Experts of a small language model: 14.8M parameters, 4407 steps.
Below are experts of layer 5 (counted from 0) of a mixture-of-experts language model. Rows are named router (the router's row for the expert), gate (a neuron's input weights, with its number), up (a neuron's input weights, with its number) and show model dimensions 0-127. Each number is 500 + 40 x the weight over its row's rms, rounded and kept within 0 to 999. Numbers have three digits each.
Before each expert's rows: a language model's description of what the expert responds to; "comes after" lists some tokens at least twice as common just before its tokens as in all text. This comes from a sample of Wikipedia text that the model never trained on. Tokens count by the router's weight.

# expert 2
It responds to: Brackets, dashes, slashes and colons amid numbers, plus units and percent signs, e.g. 6 (15), 50%, 35 /, ft.
comes after: " 2", " 3", " 6", " 1", " 4", " /"
router:461531588560524483481552423470502463501448555536543539475476536500558488484503409464495530511496507480575558548518557511544442417530562445504421498492483524537530440491492476431489531534522533479530451539480488507515443418474515463546529475532529514509415496439458477506509474498492493522484502492501483468489518588459527455484453539555444540455472502562537578466471543472542585486469
gate0:500508567481481528411516478464468503485472512411495444516508532528472507575496519439487496523524437499541506414522609503422489397479489482506545532457538547543472510452551493472527474572461443587514491579438558552494532478491453500567488476491495552490506489485460546436504540494552491568483496479513524475482489520513465493488534453468426479546530552483473554558489453478490520531430
up0:430541467451533450534507493574517439536556518549482528513495506499464517479516486457546534547507438552540487547472547466458475455518513480490484476467490589501470469533529565495486525434554446445505484481494565543515395569553502454477497464516480447479590463515525490404518611454490508571530533450473423493457490473569551464449509516504450504507535482537525482524510487509518458539469
gate1:525503463528556473555471549497476524570509467531565472518505476430454499452473570442519496541546532495522531513547443541447526532519515507547467506482527536528550505518500450460492573537464483509512530466507451487457543560439465347467478486547556495529505532471565553465536440504492546506452536507522482480429473575493518529550523490521589528534490455499558448511462420467535538461480
up1:496553511536543514554509558520475513511481449543567493520514471449463509465435577409484514516542526508548527499515403524462499533478499483511464513483522535518528455541490419448504553585450480509534548498462455498490508526450457395481479471542508530527509501485603543502545460488473527536431536513515497526407455579474529511503484496550550537515492431484498447465430427506564539476503
gate2:453492488473475478462500487426528514555510496472436552435492490491439474607479440408593546523485497510482507504529578469534500481528521514463457510547490598465514471516529494577517528523490519399510474549527483530509513452510558492548549444505512495575522449585511499435515502529487481506514546518532484445503522524514523513442492587486522487470505485509513511494559486421575531541587
up2:554537469495526523547549520490506466509516525534508499521485481518550567422504502575440448482557496513536501458482409497488497525462534487511465488455530468486480502462465546454553464500471473573483494416461569514516480564464493529424452568445464494443398488435499478545457518488536507461523451460484513502491428458427504471552510427486438517481474508496554461523457412528442498424467
gate3:502537472476518473471499444505458387462528511507553471508501479461478414544584514495521504484543391503508501458462472515499538546533492519541466462518575544526532460475474460490507634475526482506486401501546545515540393515508519524549474509524513462452403468454472534503453482508505471467523477497544544427500514492514443477407494516506516490487510526495431536501493479529548476519435
up3:493527484440503475490524469546425421448524465549552489563456486436479404513566509513494470493532428472507516440500454477533524554485525514498440490493519513480467489525471429487520644501528474541457482510529506515506398533479500529521518491554489468433459458458523505500431445477540469454486470482561564426483530480516426465451472509526505454447509541477410535463469502519516520504464
gate4:544542442541478528491485455552481474461548515458490517564508505542537562557467594527437526463470486476479593488513449569557483510495436508533524501545482429477549526498436478464578539571495435557489504460514479543470508464536546557538510506510467502496438540524525559568501424476497460546472478533515505498468589469551465506497553443423470475493552542478524537540522532447516527506451
up4:500489460519472483440521546457497496536509518548446499430465483404470436506487496476512503518486535518494493590454524452460526476472530489544476531487526529534483514506575525513506454412548583438547539494462542462515541548496492525464502553495513495542511493504471435480520535485465523459545532476476534443517441451518605449503486588623602477490436475485450555517517445515478487510533
gate5:478481537454574404546552515504528512418516495488516542491486499486501572492486440498458429546448460573455515563522472461494492549491421470509528433487573526531492481529485600516567474518492530480538507535514523578508511509545440532424563487439500532496489506530493482468502444535538505577574493515493486478511576530516494525516459448547496427440453440470492469465503477508508554519567
up5:527480454551488578491428483514448491582507475536499471521506512529479436515493526520525566455573529418529450427428535553497543452508549560508436543532453449505524495501524415539461521496526487523452518456486511414495487505502583437551437532554496451519520438474519457531504552479482504455427457494513549508477442480468481486527538555437501553555558531487474518545494518546523464499468
gate6:481406483562462449501449544476504387542458436507528457463492500497539535484517484497446513556538542484512524509462570466556515466517593492507496504518551498559493462536503473512439499481512459428516468512533602482565509516475458501535486502467548528516473440483567508511476552478469511498440530538528517573498603564437534434540515534554452511456505490469514537540499521429470539547493
up6:494614445514495546482460564461566583433521581514494555513545494516520487460467498476527490468498457543480563556493485514524557538534484461517523451531546473529548586444499428525545474499496460489507520509452517484454476551522423517524499493499519439516548552522527580441530492550439443458500527521569480436550508471517507516519464483479506490400493463455490496545447453512463494427468
gate7:417549560549457528571534491432450527546506559453496523517532522541431516496499461453498558526555475491532542548447498474486557551494550513427466415501499497513576549485507516480486539513512493456531483440446457464432432497495519522611481446524484486512463513596515515546542476499489514525435492508437554488475448514516525542523528535414537482529542463517474507500542473442561506461508
up7:422480549466432538526519504423505370565504506540475460521525493509509510450443506501495528544520472435517507470528523495473496497416550411501489483512471449449585509459442558492487535499474479480489498433482466446436481473477484536540503407523510521461511470436529477496493436487520537528408537507473549504507417477510543481508539496516505560546501494582477514501598485459446517495487
gate8:390475535546474483521468551494427466531517573511545517454416532438506522529502553560471515557498552513472492505462498511562447521486543447496565468540527420511499517468451480479570478539532519589545546469504466471495465532508557463517559522489509542475452425514496487497501450447525510498505440594461543487498518486487453467473463425529514477518525497548458452474491434473453512595527
up8:469536477600499490512535530493442460566510540505543510467457500498556521523524527549483531527496492527526496512467468489530464502534574460502542533513523429534512437450436482467539452555492529566507531495476469500510463547573544454517546492525496526471462496509498469591499491433500494471490416615461550443478552454480444511450433412484530544565471545574481504512527414497459482538499
gate9:461511492543467583441480429489407483459514523503478549505487501516499629618494472480618495552507493518495488472554507483534513464511506517505408492500492492530505506492486518476588559457539532491474455426485486462458462462475480566473515501532462492550482566504504494541535494484514512524531450484430486468557543493500488491574468482372516508478501477561525522496475521468501547463540
up9:482437471443460470491502420544514551487507492517462523524494518484560486544491514541496564445512452505490442476502558546582500471536459546485547547576454525554563575482533476491476493441510589493463486466440411451525504472547515503467476553478492498504491516480525477498496502472535480559497437537446496505494546493465439560515431503550467504552532513567513433578468565406565478527491
gate10:499465443505515453549528479377499569504494419509473520532481492455605537509480581456459501472558484523511630556500460478427510508469452443517549551532521502475508518461497543472446524468481487396503546497542511511473530528526475512516479529552537468584478415490528527498439472482518513500535522487483517513522515482546469537530513525513486524463430529552558531459426523476539530512528
up10:501470473514518466558547477407482553531498448457460472521479523498575518452524561449480534476544497535541575564483448490441495521498481480469542552533500523491474503400525592514450504454494454404528510533570501506485479495478495453553456504498534466579448413476518501514473406482513499474522518455469532544507526483523509495514497499540453543521419475564607538509446500496524504481553